From a checkpoint of a small mixture-of-experts model trained on Wikipedia.
Experts: 128 experts in each of 12 layers, 64 SwiGLU neurons an expert, 8 picks a token, a softmax router.
Training: a variant of Adam for the experts, 587M tokens, 8960 steps.
Below are experts of layer 10 (counted from 0) of a mixture-of-experts language model. Rows are named router (the router's row for the expert), gate (a neuron's input weights, with its number), up (a neuron's input weights, with its number) and show model dimensions 32-63. Each number is 128 + 32 x the weight over its row's rms, rounded and kept within 0 to 255.
After each expert's rows: a language model's description of what the expert responds to; "gets" lists some tokens that make up at least twice as much of what it gets as of all text. This comes from a sample of Wikipedia text that the model never trained on. Tokens count by the router's weight.

# expert 54
router [ 87 164  94 140  93 146  83 116 102 170 158 137  68 105 137 136 100  96 137 175  82 158 152  80 155 163 151 136  96 107 176 152]
gate0 [143 157 149 102 151 127 128 162 157 117 110 111  67 157  69 142  90 115  96 201 111 112 153 125 118 144 134 104 164  99 106  92]
up0 [125 136 111 140  65 125 162  67 132 145 102 128 176 122 154 152 123 172 136 127 134 156 126 103  76 150 119  91  94 128 116 131]
gate1 [152  89  92 112 185 124  73 158 145 120 111  92 140 101 111  62 108 171 107 126 144 158 182 156 139 131 113 102 150 117 144 187]
up1 [104 131 121  90 131  95 142 122 114 185 134  91 158  90 146  89 126 195 127 101 146 112 163 145  95 162 114 145  97  97  90 122]
gate2 [ 73 133  60 119 119 132 102 129 102 109 145 140 131 144 167  29 135 119  71 111 125 135 153 184 128 119 105 135 148 159 159 138]
up2 [125 175  88 110 106 150 142 114 158 119 165  66  69 191 175 128 109 133 122 102 137 134 157 194 172 131  89 145 147 103 155  94]
gate3 [111  87 163 102 105 117 131 111  97 161 100 129  84 109 136 118 107  94  58 110  75  82 130 192 162 135 118 120  89 153 135 122]
up3 [147 125 145 125 130 131 110 109  77 200 118 178 117 122 105 200 142 140 154  79 144  77 138 206 129 129 152 104 144 182 168 130]
gate4 [ 78 118  68 179 134 125 106 101 123 133  99 158 154 122 110 135 114 100 119 153 177 141 153 142 118 135 187  82  98 152 119 104]
up4 [148  85 156 152 106 113 145 100 162 130 122 133 114 141  76 122  76 154 143  97 147 155 131 144 115  94 160 139 112 121 153 150]
gate5 [139 154 123 118 147 106 166 119 116 141 133 187 114 114 133  93 122  44 139  90 158 109  56  86  70 143 180 129 187  91 124  92]
up5 [ 75 109 107 122 147 172 139 137 135  89 136 111 178 122  69 198 151 167 114  85  57 114 179 155 137 152 105 111 123 164 125 152]
gate6 [114 130 128 126 105  85 234 175  77 114  96 180 129 114 155 154 135 131  71 142  93  83  99  62 121 215  87 123 159 153 136 147]
up6 [178 149  70 131 218 139 157 132  60  74 125 154 128 111  68 180 128 136 139 102 128 121 121 138 163  89 102 109 131 152 123  95]
Digits in measurements. Number tokens within measurements, coordinates, ages and vote counts, like 388 ft 8 in, age 51, 229,087.
gets: " 3", " 0", " 2", " 4", " 1", " 6"

# expert 62
router [ 73 116 137 138  86 141  83 103 171 138 138 154 108 111 178 152 143 110 119 155  69 152 140  54 175 173 182 127 148 154 133 161]
gate0 [ 70 146 102 119 168 102 111 170 171  39 131 197 144 110 139  97 116 132 127  98 138 179 119 151 148 156 177 153 170 122 172 144]
up0 [165 128 185 132 173 144  93 112 154  59 110 117 128 143  77 139 122 143 113 101 204 124 128 109 120 195 102 175 161 145 124 131]
gate1 [ 71 117 137 161 132  77  95  83 103  78 121 123  87 112  87 147 173 114 166  97  83 153 113 147 166 157 141 150 147 114  71 124]
up1 [101 129 191 150  99  70 106 122 127 133  99 144 172 137 204  90 132 130 148 116 130 147 127 118 147 107 131 141 133 128 114 174]
gate2 [118 132 114  58 201 166 146 154 140 162 147 117 112 163 147 175 156 176 105 103 128 116 135 156  98 107 169 118  79 143 149 122]
up2 [102 123  97 168 111 115 116 180 150 159 155 147 101 105 112  98 124 156  81 148 159 139  70 138 135 129 155 105 144  60 120 106]
gate3 [128 115 137 128 158 130 114 113 139 129  87 115 124 105 123 155 146 152 114 102 120 155 133 135 121 115 119 138 132 106 158 105]
up3 [187 100 152 133  99 127 111 131  96 145 116 153 120 123 123  90  89  70 148 141 131  94  98  81 114  87 181  90 153 111 145 196]
gate4 [ 99 106 102 121 167  96  92 122 140 148 110 125 104 101 130 161 173 118 109 122 103 129 147 102  80 148 128  89  98  73  97 127]
up4 [127 149 115  95 102 167 113 161 122 134  92 188 133 159 171 143 153 135  85 144  99  84  86  90 162  93 165 171 168  72 195 109]
gate5 [141  71 170 175  57 205 114  91 166 125 171  56  94 114 133 118 121 130 170 121 113  72 148 117 131 153 102 167  83 114 136 126]
up5 [ 99 141 136 182  90 161  85 114 148 140 146 148 144  99 124 133 190 100 176 177 156  89 121 173 133 136 122  97  72  99  73 100]
gate6 [ 79 106 104 147 119 148 125 122  59 131 100 158  99 155 108 135 169 172 133 173  88 125 103  94 115 111 168 143 151  69 106 110]
up6 [137 168 141 104 190 163 147  95 126  82 175 173 104 107 136 136  87 150  88 130  82 147 110 134  91 124 141 161  81 119 131 125]
Table numbers and census. Separators and numbers in statistics tables, measurements and census text, such as | and ; between cells, ft, km, population.
gets: " |", " 0", ";", " 3", " 0;", ")"

# expert 46
router [ 42 167 116 151 121 150 113 144 116 106 133 139 134  72 106 160 102 161 153  63  75 126 112 105 136  94 164 206 106 138 132 127]
gate0 [150 100  95 134  55 134 138 113  58 130 106 158 142  95  75  99 136 180 118 136 160 100 132 147 114 121 191 124 135 141 144 102]
up0 [164 169 148 120  78 199 103 199 126  69 164 118  72 184 157 108 112 141 116 174 177  80 100  82 138 117 125  86 142 156  74 202]
gate1 [172 150 174 119 151 127 139 120 169 144 111 136  79 157  91 157 179 154 129 117 139  91 149  74 105 110 119 125 135 185 113 110]
up1 [ 75  85 104 122 134 153 199  59 131 142  94  99 106 120 132 137 170 148  78 167 127  88  92 114 146  84 122 160 121 128 141 155]
gate2 [133 121 133 131 240 162 108 246  90 108 145  89 118  93  96 152 149 152  66 126 113 118 136 152  57  96 102 100 122 116 109  99]
up2 [136 164 134 109 188 130 148 165 150 179 156 160 140 107  60 169 122 181 159 119 101 164 156 143  95 103 148  72 126  93  99  73]
gate3 [138 158 101 117 103 102 121 113 114 154 100 184 119  87 125  82 132 117  87 169 128 100 100 137 108 134 185 132 166 110 112 114]
up3 [ 93 151 135  99 160  97 166  72 138 198 155 117 178 132 133 163 161 123 122  95  90 151  88 105 125 118 145  52 184  85 182 121]
gate4 [106 129   0 128 130 135 113 134 151 160 177  88 114 155 128 134 161 114 160  70 145  66  80  88  90  80 139 165 215 178 163 141]
up4 [124 180  98 123  81  56 157  98 126 139  90 156 154 183 142 137 125 169 130 162 123 199  77 109 115 130 182 110 148  82 114 146]
gate5 [122 127 107  85 109 115  90 139 179 138 175 147 143  69  99 112 139 105  95 107 182  33 153 122 122  92  97 125 116  84 152 100]
up5 [130 122 152 182 132 121 134 113 148  84 150 147 180 167  84 118 103  99  77  85 120 104 116 142 113 107  65 128  90  78  99 126]
gate6 [ 99  86 120 164 107 159 148 101 146 111 111  95 188  80 163  57 116 196 197 144 135  36 134 135 128 138 103  85 110 100 121 137]
up6 [102 151 105  80 143 122  83 106 165 130 114 131 154 109 104 120 113 105  80 159 127 163 119 143  99  63 106 168 114 119  98 139]
Clause-linking words after commas. Commas and the relatives or pronouns opening the next clause, such as which, who and he, plus adverbs like eventually and however.
gets: ",", " which", " he", " who", " that", " and"

# expert 19
router [127 177 113 135 114 170  99 161 135 108 135 135 151 174 105 143 118 129 140 105 108 173 123  73 156  92 137 177 153  69 119 151]
gate0 [120 124 108  79 149 127 143  72 149 171 112 163 105  48 185 103 133  94  88 117 112 127 139 139 100 167 113  18 158 119 143 158]
up0 [113 119 157  93  91 101 183  70 132 216 151 119 166 106 155 104 155 111 176 176 101 203  91  92  96 101 135 114 104  90  66 106]
gate1 [ 87 104 121 132 145 128 128 148 156 128 110 121 102 128 121 159 149 179 139  53 109  48 113 148 113 133 113 181 114 141 163 135]
up1 [ 76 152 167 150 164  49 164 107 128  96  90 103 119  33 106 123 175 127 142  91  95 108 107 165 118 127 118 158 154 137  85  95]
gate2 [135  90 169 152 166  95 124  93 131 122 196 165  89 140 100 136 108 140  89  71 121 114 106 162 121  75 126 101 111 187 133  42]
up2 [145 146  36 164 101  73 106 140 165 139 134 160 173 108 182 182 162 145 164 166 166 106  96 121  89 105  84  75  78 153 128  93]
gate3 [133 212 112 103 115 180 111  93  84 140 126  78 176 134 132 151 116 106  83  88 174 141 142 138 140 129 141 149 100 134 131 130]
up3 [116 108 143  98 137 133 124 145  98 143  49 141 113 131 140  49 144 148  97 126  92 115 153 104  99 175  81 101 166 125 185 129]
gate4 [ 73  79 118 104 109 107 154  81 191 136 109 132 126 133 101 112 165 139 176 109  92 143 129  96  81 163 160 138  80 129 151 107]
up4 [170 169  98 180  69  95 162 127 115 151 145 156 144 142 106 161 108  89  95 210  95 128 161 132 133 138  63 127 125 162 112 160]
gate5 [145  93  97 161 143 128 120  80 132  54 107 110 113 105 187  77 136 166 114 122 174 121 128 113 110 105  74  99 106 144 132 141]
up5 [179 130 152  95 140 154  91 134 166 142 110 136 124 157 143 103 157  94 130 148 112 107 131 119 158 124  83 148 144 142 142 147]
gate6 [106 185 116 147 141  90 113 150 125 131 143 123 144 111 153 123  79  75 127 148 124 162 189 122 134  89 127 161  93 149 157 153]
up6 [152 127 133 176 134 110 174 104 159 133 116 101 145 155 181 135 134 127 101 187 104 135 139  73 142 104 118 154  82  91 112  93]
Copula after subject. Forms of be and become after a sentence's subject, often in opening definitions (The 1998 Pepsi 400 was a…), plus dashes in medal tables.
gets: " was", " is", " a", " were", " are", " be"

# expert 20
router [160 124 135  86 128 131 105 147 160  95 127 116 136 154 158 144 122 125 150 123 131 191  95  56 189 142 126 152 140  53 119 158]
gate0 [158  72 154 124 114 128 101  98 144  73  90  88 167 139  96 137 122 142  54  83 149 168 165 159 113 123  79  79 112  93  88 103]
up0 [114 126  71 111 156 100  96 150 132  77 101 190 124 130 172 121  96 136 129 151 120  97 106 151 164 154 138 106 163 201 138  91]
gate1 [148 174 121 122 151 147  68 112  77 109 108 184 154 156 169 207 141 152 133 119 109 126  68 124 185 141  98 113 158  94 152 135]
up1 [ 82 125  95  68 131 123 142 131 124  64 119 109 127 105 148 143 184 186 145  79 102 170  93 147 129 102 141 145 195 100 163 141]
gate2 [106 129 139 195 109 106 148  45 143 163 104 107 134 102  97 166  99 119  84 129  90 138 158 144 172 100  96 140 147 134 197 106]
up2 [168 133 107 191 123 143 172 160 109 149 136 130 164 136 112  95 109 109 108 192 141  89 151 136 157 200  95 148 165 137  82 106]
gate3 [130  80 127 108 166 156 139  87 142  55  85  87 149 155 139 122 148 121  87 107 160 165 133 110 189 165 108  96 166 127 133 169]
up3 [187 171 129 151 109 113  76 185 117 153 138 122 110 140 112 115  44  89 146 149 128 104 101 112 142 136 125  42  71 174 131 146]
gate4 [138 102  84 163 137 183 165 108 112 134 176  94 156 129  52 138 139 133 154 134  77 121 160 192 161 107  90 171  71 116  73  81]
up4 [108 127  73 142  84 164  80  88 177 168 150  93 123 129  67 118 149 106 114 133 145  70 103 134  87  82 113  76  98 120 117 101]
gate5 [137 133 135  95 123 131 175 147 182 100 144  80  38 126 135  57 122 134 142 140  90 128 119 118 119 117 133 120  88 143 108 114]
up5 [170 100  90 175 125 151 113 157  91  82 107 121 116 129 193 109 125  84  86 166 107 147 124 128 117 126 124 105 121 104 163 143]
gate6 [ 73 116 123 115 126 139 127 182 125 188 131 180 124  45 108  98 142 137 139 125  99 141 145 106 148 138 101 162 126 173 173  97]
up6 [172 167 142 115 186 113 177 103 120 117 154 119 187 117 184 115 154 102 123 156 141 182 188 160 141  67 141 123 115 106 102  84]
Biographical verbs, ordinals. Forms of be and became after a subject, plus and and ordinals in biographies, such as he was born, played first-class, shot and wounded.
gets: " was", " and", " is", " were", " be", " first"

# expert 35
router [132 136 124 118 131 170 113  91  92 144 142 122 177 140 159 148 101 121 137 127 138 138 121 152 166 118 105 116 110 149 139 151]
gate0 [157 133  58 127  81 115  77 153  93 178 115 154 125 129 123 145 128 115 133  71 179 106 139 165 182 153  44 116 134 101 124 100]
up0 [143 167 118 137  90 150  98 185  88  82 158 160 141 129  91 141 143  84 117 160 138 132 164 130 152 179 123  68  38 157 170 117]
gate1 [171 132 116 131  90 146 174 153 203  50 130 142 138 108 161 113 146  76  44 109  91 122 117 153 164 183  55 119 147 167 114 137]
up1 [ 94 157  69 115 117 139  90 154 109 208 182 143 118 128  97 103 166 151 150 141 126 139 167 169 108 149 110 157 107  80 138  69]
gate2 [175 125  76 114 157 120 132 132  80 156  82 161 173 109 174  94 125 110 168 101 128 118  84 132 113 161 129  76 118  86  85 120]
up2 [144 153 172  75 121  46 104 120 102  46 102 137 155  99 139 199  84 122 146 117 136  86 110 129 152 138 149 140 122 152 127  94]
gate3 [102  77 142  67 151 161 137 171  78 163 158 110 105  98 164  96 171 158 108 154  84 187 115 126 145 172 118 156 192 147 119 148]
up3 [148 152 155 164 101 147 170  99  59 172 163 113 116 129 135 120 128 136 130 117  81 109 140 154  93  82 129  85 126 121 104 110]
gate4 [107  98 141 166 144 132 109 198  95 121  94 158 123 115 109 108 116 178 113 128  89 142 119 128 153 153 179  86 162 151 192 132]
up4 [103 138 106 147 121 144 194  95 161 138 168 147 118 109 161 168 138 133  90  73 121 149 134 104 107 102 139 129  88 147 143 125]
gate5 [169 116 122  97 127 118 112 103 177 116 120 214 136 110 127 105 138 108 116 104 151 142  84 117 137 147 158 147 119 101 140 168]
up5 [125  73 152 174 178  85 149 157 157  83 120 117 149 113 105 147 125 155 217  79 139 123  50 133 113 100 158  57 129 102  79 102]
gate6 [193 102  85  93 129  98 132 180 116 155 145 112 139  85 103 129 165  88 103 174  85 125  78 125  97  85 109 142 116 112 106  97]
up6 [165 170 147 129 116 173 120 161 122 131 117 110 140  81  91 136 156 186 123 114 185  64 137 126 134 193 114 126 122 159  62 123]
Modifier after determiners. Opening quotes, brackets, numbers and adjectives right after a, the or of, such as two-bit (four, all-carbon, main.
gets: " \"", " ", " (", " a", ",", "\""

# expert 16
router [125 176 151  95 111 159 141 145 143 129 111 155 159 182 158 161 121 126 165 178 106 170  99  59 148 112 185 113 123  85 115 181]
gate0 [106 140 181  72 127 124 184 174 173 154 164 113 126 116 180  81 128 117 112 107 172 183  90 111 129 156 165 131 116 125 131 138]
up0 [148 102  77  74 175 102 175 112 101 177 149 142  71 148 121 119 111 160 158  56 114 145 104 122 161 124 153 116 187 138 167  97]
gate1 [136 137  56  83 166 154 135 127 147 138 140  99 124 137 162 109 112 152 149  92 157 140 118 211 157 134 169  76 104 123 143 125]
up1 [103  51 179 117  82 111 148 138 112 127  99 125 213  98 154  94 156  79 173 160 118 145 116 181 130 109  51 183 144 136 119 159]
gate2 [113 112 141 165 152 144 180 165 115 116 168 154  89  92 128 108 117 168 169 128 138 122 108  89 126 127 140 132 128  97 107 150]
up2 [131 144 118 109 158  79 168 148  79 113 195 104 130 163 167 134  92  55 151 145 140 123 124  90 145 107 107 135 124 108 102 110]
gate3 [180 166 173 101 190  69 158  81 129  95 135 161 121 139 101 188 120 122 191 135 149 117  89 182 148 193 131 164  99 167 162 143]
up3 [184 141 158  80 102  94 185 138  56 120 157 130 120  68 160  83 110 162 106 125 117 136 210 165 151  77 108 138  73  91 114 166]
gate4 [117  88 145 139  93 142 201 119 132 148 152 143 157 118  54 115 104 103 174 121 146 161 211 166 180 133 165 164 147 125 157  76]
up4 [ 99 116  76 120 161  50 140 127  73  65 103  48 148 121 157  96  48 117 104 125 136 133  97 126 117 171 128 150 115 109 113 118]
gate5 [148 176 133  53 138 114  56  86 121 112 147  69  86 136 171  62 137 153 189 116 167  84 148  96 102 163  75  65 107 102 106 163]
up5 [ 94  85 169 127  62 159 175 106  97 111  90 128 141  95 141 181 155 101 107 114 184 144 127 124 100 123 108 165  57 153  94 105]
gate6 [142 150  72 185  78 170 139  87 130 146  89 117 112 119 153 178 164 132 166 112 120 158 142 125 142 109 108 180 122 107 110 142]
up6 [133  79  94 133 158 153 157 158 177 169 122 169 180 169 153 155 116 142 143 124 134 167 153 135 117 150  87 187 127 118 116 115]
Copula and auxiliary verbs. Forms of be, such as was, is, been and became, right after a subject pronoun or noun in descriptive sentences.
gets: " was", " is", " were", " are", " be", " been"

# expert 42
router [ 70 192  82 133 102 160  79 173 144 131 117 128 108 140  92 136 115 157 163  83 114 183 107 145 137 107 135 168 138 163 145 160]
gate0 [117 122 117 134 123 150 146 133  67  94 163 103 188  91  90 171  87 118 130 132 152 108 101 165 153 112 116 138 145 156 171 142]
up0 [101 163  86 157 157 135  85  69 114 137 159 141 118 159  98 149 166 102 134 126  63 145 117 183 157 110 140 150 178  95 152 161]
gate1 [134 102 134 160 238 174 132 169 155 143 150  92 141  97  85 135 140 164  69  79 135 144 185 143  84 106 136  90 136  75 107 107]
up1 [138 145  82 145 168 110 211 151 158 174 149 147 119  91  93 151  90 185 169 126 106 135 134 132 105  91 154 146 143  54 175  61]
gate2 [165 150 184 138 135 153  96 102 112 134 101 235 169 122 162  93  66 169  86 121 130 112 109 146 145 125 151 169 105  94 129 125]
up2 [125  81 110  93 137 142 109  78  80 148  76 158 170 110 133 108 145 171 111  73 144 152 137 116 152  88 137 190 155 176 183 169]
gate3 [141 156 107 151 164 204 126  71 106 198 122 130  90 109 134 143 126  80 151 119 121 110 115  71  91 125 140 194 132 147 135 114]
up3 [132  91 142 110 118 126 124 131 118 144 120 114 145  70  91 139 166 118 119 131 120 140 127  95  80 101 167 177  99 123 140  93]
gate4 [170 164 162 149 117 188 177 135 145 101 110 148 124  74 155  74  91 129  53 123 122 114 100 120 158 158 153 145  87  78 111 144]
up4 [139 100  77  95 118 163 145 103 124  79 205  66 141 112 130 107  87 134  55 121 111 106 156 122 123 124 141 144 153 152 201 158]
gate5 [ 92 137  90 160  83 175 108 121 132 172 118 127 132 140 168 111  90 161 182  95  71 159 165 138 127 176 155 113 141 114 124 118]
up5 [122 163 134 127 111 172 120 107 167 152 124 209  99 153 126  76  98 142 106 128 109 122 114 109 132 156 149 162 140 177 171  85]
gate6 [131 156  80 183 110 146  88 102 107 151 119 157  80 144 141 121 123  80 116 160  98 145 162 195 146 108 191 157 162 156 154 186]
up6 [121  56 124 149 100 175 145 143 148  77 168 141 178 123 138 134 116 140 164 113 108 132 177 126 112 122 159 125  99  84 106 137]
Clause-linking commas. Commas ending a clause or place name, and relative or subordinating words like which, where, when, because that begin the next clause.
gets: ",", " that", " which", " who", " where", "),"

# expert 58
router [155 176 134 135  72  94 152  93  94 153 122  96 126 124 111 175  80 122  96 124 125 115 177  61 115 136 160  62 115 151 122 115]
gate0 [107 119 161 117 184  72  95  81 103 117  98 173 155 135 120 164 117 155 150 189 101 161 115 116 138 109  94 131  90 160  49 116]
up0 [119 154 153  56 113  62 128 160 166  85 134 124 152 132 167 131 116 165 145 177 166  87 163 134 105 147 168  77  91 105 171 146]
gate1 [167 178  81  86 120  84 104 116  80  92  81 120  73 112  79 119 117 144 121 160 147 148 143 167 158 153  85 133 107 147 187 144]
up1 [ 72 131 181  72 111 193  99 180  24 172 117 120 176  88 172 121 105  97 116 134 147 153 141  90 117 138 116 107 151 156 114  83]
gate2 [121 107 120 158 123 150  92  48  51 135 156 110 152 206 126 136 167  98 134 114 158 164 127 120 158  97 149 142 109 123 158  98]
up2 [ 84  71 182 168 138 141  92 138  90 137 137 146 101 147 135 103 171  62 127 112 114 118 121  82 105 119 120  97 136 137  99 103]
gate3 [135 174 111 171 157 128 189 135 142 150 116 130 183 102 152 117 132 130 172 130 149 126  69 122 125 161 111 160  42 114 150  80]
up3 [129 151 193 115 134 109 145 128 104  46 158 115 144 108 103 141 136  89 131  68 128 197 112 137 113 173 125 114  83 127 184 137]
gate4 [158 147 136  71 137 125 145 199 120  78 137 179 124 104 136  91 120 123 122  94 189  99 155  93 116 139 163 112 189 209 176 116]
up4 [132 164 143 146 112 157  78 132 122  94 107 104  54  77  81 146 120  65 110 180 190 128 155 129 122 126 138 123 102 163 101 118]
gate5 [ 94  89 153  91  96 147 170  82 196 124 107 104 110 166 144 120  86 121 153 166 131 111  94  92 121  86 152 108  96 129 123  83]
up5 [ 61 146 173 160 120  96  90 172 131 123 163 117 141 188 116 155 114  71 117  91 173 133 103 128  77 108  97 128 107 123 125 138]
gate6 [171 133 109 157 101 123 141 113 157 164  97 123 101 152 127 133 150 153 109 140  89 128 146 102 129 120 109 151  59  99 150 108]
up6 [129 138 116  91 100 166 201  84 125 129 136 109  82 106 110 148 107 110  93 164 136 153 108 183 134 165  90 165 145  80 161 138]
Table row-label words. Capitalized short words starting table rows or labels in sports and census tables, such as By knockout, Pop., Native, Win, Los.
gets: " The", " In", " ", " Win", " No", " San"

# expert 32
router [ 95 157 153 105 165 160 162  79 176 102 157  63 142 155 143 185 131 150 138 114 149 174 140 151 147  69 150 108 154 100 126 120]
gate0 [142  93  85 106 148 105 179  74  52 134 121 138 111 154 126 101 131 163 130 136 116 101 121  96 151  98 179 161 108 127 140 101]
up0 [161  58 111 130  87 138 100  95 105 131 121 118 124 127  97 134 127 120 140 161 109 120 161 173 127  95 130 115 121 124 145 143]
gate1 [187 110 145  93 110 135  74 130 176 160 113 137 125 104 118 131 105 126 125 128 114 147  38 133 113 112 151 140 140  90 143 124]
up1 [135  66 142 130 137 123 121 123 170 172 161 104 116 127 122 116 140 170 106 133 131 147 139 130  93  69 134 140 173  93 125  96]
gate2 [ 43 142 147 152 139  68 171 166 146 139 112 146 106 140 113 159 101 193  93 151  90 112 156 135  97  85 157 147 148  92 116 159]
up2 [ 99 131 124 108 169 145 142 196 128 105 161 119 162 138 123 120  80 198  73 184 118 167 123 154 164 133 124  89 125  99  96  93]
gate3 [107 126  94 142  78 161 135 119  56 165 107  83 121 142  85 116 120  98 146  56 166 131 174 101 107  86 108 111 159 114 174  90]
up3 [135 118 144 162  95  94  66 113  95 134 120 154 112 141 118 127 115 162 154 145 112 126 178 121 109 135  94 160  77  89 173  56]
gate4 [134 111 159 128 190 184 144 103 153 168 152 128 183 114 130 140 114 133 178  98  98 123 111 179  75  93 157 118 138 149 155 160]
up4 [133  87 101 153  95 114 167 133 118 149 128  85 135 150 124 144 172 125 143 141  80 135 132  88 150 104 197 118 220 134 164 194]
gate5 [110 144 146 131 121 127 133 119  80 103 107 119  57 130 147 127 132 126 142 166 121 116  94 123 186 204 110 142 152 139 173 102]
up5 [165 127 174 115 113 143 163 132 141 156 175 104  93 166 126 114 113 147 165 102 137 108 138 106 118 119 112  15 100 104  67 143]
gate6 [133 113 152  98  95 114 174  87 129 201 103 208 152 124 132 160 101 133 143  97 170 107 123 157 132 228 140  76  78 117  40  90]
up6 [145 110  87 151 164 152 102 118 122 136 200 152 131  83 101 108 103 133 141 136 158 144  93 154 128 139 156 157 122 144 129 111]
Opening quotes and currency. Opening quotation marks, opening parentheses and currency symbols before quoted phrases or amounts, such as "disloyal payment", US$2.3 billion, £.
gets: " \"", " (", " ", "\"", " '", "'"

# expert 63
router [143 147 108 137 115 116 120 121 126 122 139 132 123 138 128  98 153 126 127  72 119 144 149 134 128 156  80 101 145 170  66 183]
gate13 [ 66  89 122 150 139 166 163 148 158 122 163 136  95 145 134 128 150 122 101 132 149  98  76 131 111 143 123  97 102 124 134  80]
up13 [100 153 149 109 165 101 107 102  64 131 137 150  73  84 103 113 150  97 121 135 104 156 138 130 188 133 128 107 171 116 175 122]
gate14 [163 115  71 122 147 161 196 175 159 107 154 171 111 146 140 138  84 139  83  85 134 163 166 117  94 124  82 123 127 151  61 131]
up14 [185  54 106 198 149 187  94  87 108 113 139  95 107 101  77 127 140 111  77  98 124 182 140 191 104 146 148 158 111  78  99 151]
gate15 [160 109 104 202 136  71 150 127 190 149 128 123 139 104 178 105 125 154 134 175 150 127 155 177 151 108 142  63 165 128  84 134]
up15 [150  77  90  87 115 158 128 123 144 143 120 113 134 192  96 126 125  93 199 144 118 147  97 136 118  69 173 116 120 119 151 150]
gate16 [128 111 165 187 135 140 140  47 177 158 188 172 199 145 128 162 165 178  98 116 128 198  48 113 142 133 117 156 174 122 132 166]
up16 [157 158 173 115 144 143 181 124  98 129  93 125 123 126 124 141  95 120 143 152 206 142 117 152 125  79 127  94  88 115 122  90]
gate17 [ 91  66 140 114 139  99 109 123  91 187 134 136  85 146 123  74 139  63 147 129 166 132 134 134 130 148 109 109  88  65 117 112]
up17 [ 68 132  87  99 112 134 194 101 146 155 137 110 100 121 104 182 148 131 131 142 111 144 118  54 143 142  97 135 119 121 167 120]
gate18 [121 170 104 150 105 121 137 204 130 116  92 174 147 123 112 131 150 108 107 103 117 156 119 124  80 136 124 142 147  64 102 134]
up18 [110 172 152 137  79 121 132 124 105 128 130 106 147  65  89  80 106 198  89 108 172 132 126 120 185 161  91  98 130  85 131 174]
gate19 [118 132 135 153 187 159 158  87 121 142 110  94  88  78 131 122 113 113 131 186 149 179  86  92 133 114 127 118 104 122  66  84]
up19 [131 156 146 171 143 168 133 153 150 172 110 180  98  77 148 122 117 134 194 117 134 163  91 124 127 164  76 136 116 112 108 167]
Title words in works. Words inside titles of songs, albums, films and books, especially The, My, Love, Old, and the following first word pieces.
gets: " The", " the", "The", " A", " My", " New"

# expert 59
router [136 174 158 161  96 105  98  90 160 153 136 158  72 140 206 125 137  72  86 159  86 191 119 119 198 162 186 149 132 118 150 130]
gate0 [138 111 108 135 137 125 114 154 126 119  58  68  82  74 140 156 122 112 125 149 119 127 182  84 154 146 139  90 129 152 174 107]
up0 [112 132  97  85 121 146 142 115 168 121 124 110 122 156  91 170  64 114 155 115 126 123 107 137 136  95 101 118 115 105 142 161]
gate1 [169  95 138 139 179 146 141 114 100  90 155 162 179 119  95 176 118 139 115  94 148 152 164 129 135 164 108 182 166 151 159 102]
up1 [ 88 228 136 150 123  84 101 152 102 153 109 105 146 140 163 128  95 105 103 155 127 127  89 113 156 163 183 135  84 126 140  93]
gate2 [175 108 157  53 151 116 133 105  61 168 112 152  87 106 114 142 111 163 108 136 148  99 167  97 152  83  32 174 146 103  85 118]
up2 [ 93  46 134 138 112 147 129 156 153 157 156 156 120 109  95 151  96 180 119 131 123 129 123 155 151 112 194 139 111 102  82 164]
gate3 [153 143 115 135 134 199 105 134  85 136  95 102 133 174  78 113  93 105 128 145 138  79 131 198 154  83 133  75 148 128 116 122]
up3 [109 117  88 160 120 140 103 158 120 147 126 130 143 125 130  94 157 131  80 105  67 105  92  76 113 131 154 107 151 115 113 156]
gate4 [134 134 164 124 142 104 145 144 128 195  96 137 126 137 127  84 106 116 127 116 100 101 173 118 111 144 144  92 106 171  95  96]
up4 [131  47 166 195  88 140  85 107  54  79 111 124 169 131  96 147 170 136 139 112 104 150 101 130 160 114 110  92 237 159 132 148]
gate5 [ 96 104 176 212 140 120 140 109 107 113 107 150 147 168 141 120 144 132 101 140 146 192 171 141 174 142 119 157 113  88 133 138]
up5 [244  97 120 136 190 105 125 114 156 160 113 127 142 143 119  83 128 126 136 101 108 120  75 160  72 133  97  55 129 154  90 174]
gate6 [109 132 125 209  88 128 119  92 167 114 108 143 134 127 120 104  96 200  96 114 189 113 134  95 113 116 127 191 135 130 120 110]
up6 [ 91 158  98 105 154 173 117 123 148 134 154 131 129 102  91  89 110 161 120 181 140 177 162 242  74 165  87 163 135 159  96 114]
Table cells and units. Pipe separators between numeric table cells and unit tokens after numbers, such as / in 97/km², ft, sq mi, lb.
gets: " |", " ", ":", "/", " (", " ft"